Experts of a small language model: 517M tokens, 3942 steps.
Below are experts of layer 5 (counted from 0) of a mixture-of-experts language model. Rows are named router (the router's row for the expert) and show model dimensions 320-383. Each number is 128 + 32 x the weight over its row's rms, rounded and kept within 0 to 255. Numbers have three digits each.
Before each expert's rows: "comes after" lists some tokens at least twice as common just before its tokens as in all text; "comes before" lists some tokens at least twice as common just after its tokens as in all text. This comes from a sample of Wikipedia text that the model never trained on. Tokens count by the router's weight.

# expert 22
comes after: " =", " G", " g", "^{", " sc", " S"
comes before: "\n", "}", "ge", "eep", "cle", "rop"
router:145150116153149120156112106179053125101132120128172121147076173146121124099127199158079119162153211115107137117165129116139193101143121159134172142168120147162141138138141092132086098142176117

# expert 44
comes after: " T", " N", "″", "E", " S", "T"
comes before: " |", "_{", "A", "L", "O", "S"
router:121116113086104137081133137058171139150159102090078113132152131157136046166104180110145194143108157161169166100119163099118108185147112132182127171131099164130151090112080113144165156129097097

# expert 32
comes after: " was", " he", " He", " It", ",", " it"
comes before: " a", " the", " an", " also", " born", " not"
router:125153113135116106097111200155094177132145161127092132106082144126129124122111137091151135134144136155090129137075145142164155111167119135109093087104156148148117135139117143114119094081129188

# expert 45
comes after: " in", ",", " 19", " 18", "19", " 193"
comes before: ",", ".", ")", " |", "–", "),"
router:079100063139145119119101139155096151149181152115111130105147149147100124133111106075147106138096133125162174159119141145137169132096136184143181148179143076159175145137116132190146103136147076

# expert 19
comes after: "-", ".", ":", "/", "|", "00"
comes before: ":", " |", ")", "^{", " (", "ric"
router:109102098144135093107174067120027119100175068138154165119203130125185179133122192082116049160121106129110160106160088099109140114144189130170125110086117126122098150148135146148099079079051122

# expert 78
comes after: " |", "|", "ech", " Me", "at", " lo"
comes before: " |", ",", ":", ".", "ia", ")"
router:148149147103150142101157143100052121154071071136159083142107214067146119096126172123109099090148104106164124100140171118085174147186120203114167161184145115106143178048070172177156089088122092

# expert 68
comes after: " the", " The", "ian", " Album", " United", " Sing"
comes before: " |", " of", " (", " and", " States", " –"
router:140101170096160152115084115112086088097083076178149133128108104079114060120079145134192091140169168134102132145087116147133122122135127064139182150129079040118120150122157155140169077186079124

# expert 3
comes after: " in", "ed", " on", "ated", " In", " for"
comes before: " the", " a", " his", " 18", " their", " an"
router:153127137117140141113127130122121110201125165118148127104164128131087147064128143111137086116121118119091166132123051087126120183135162102149039075161125151077189145098120097128133137142167157

# expert 38
comes after: " |", " (", "–", ".", "_{", "|"
comes before: " |", ".", ")", "–", "}", ","
router:101096112120101142151145103062103139132139128194132147125157138135120111129185153076160175136117079110104118162186093108080123089167166129154196139090165080179117162145118124189135163089127083

# expert 40
comes after: "|---|---|---|---", " the", "\n", ".", " The", " cap"
comes before: "\n", "ter", "ity", "c", "hel", "%"
router:109095147161133156161117128069085035094171109180120192109128108112165104191045096081133073129145115130016115109126149109151162105191103133162094124171162163136092185088103083177138144106046091

# expert 21
comes after: " |", "|", "–", ";", ":", "-"
comes before: " |", "–", ".", ")", ";", ":"
router:086154126134136165121091138098083118114106124112151136117112185075083175126136097063159184057106101106118096159131145134077104130160151066192148111129147077106097129125132120228168140092164123

# expert 48
comes after: "\n", ")", " ", "\"", " 0", "}"
comes before: " ", "\n", " 1", " 0", " 2", " 3"
router:153080137118154095101089157163139180155170103105151134113092151120107181125152141116154119129092112124139093111118128128058094159125093133144126097142054106103207079152131163076168135153170157

# expert 33
comes after: "\n", " |", ".", ")", "==", "==="
comes before: "|", "-", "\n", "==", "The", "==="
router:136114111165129136120091117127112120102094161093141157126150142120122137158134121086165197138102110152125117128118139184082126179160169120114124138141128119202149163067147134079130143154155129

# expert 6
comes after: " ", "%", " 0", ")", "0", " —"
comes before: "\n", " ", " 0", " 1", " 2", " 3"
router:177122148126146120106116143165173156113178146134111115152141126131096134087061091100197125099138100139159167123113151102061129143142087113127139105120076132108157125157088145104147100135176154

# expert 16
comes after: " |", " H", ";", "|", " Cl", " Sw"
comes before: " |", "s", "ing", ";", "er", "–"
router:086157092155101213132109098076120187139150046143184115151145102082142166087101107087082120139179114096129155093197072145109134100128107079151123156084108112111160133106128148134145087121050078

# expert 76
comes after: " |", "|", " November", " September", ":", ";"
comes before: " |", ",", ".", "–", ";", ":"
router:132120074127084075173100138063085028120142125102170115127162154140155166096156139100134112107111133113144160098161119088141125083155132091193147154070139142068129061117146127125150193181166154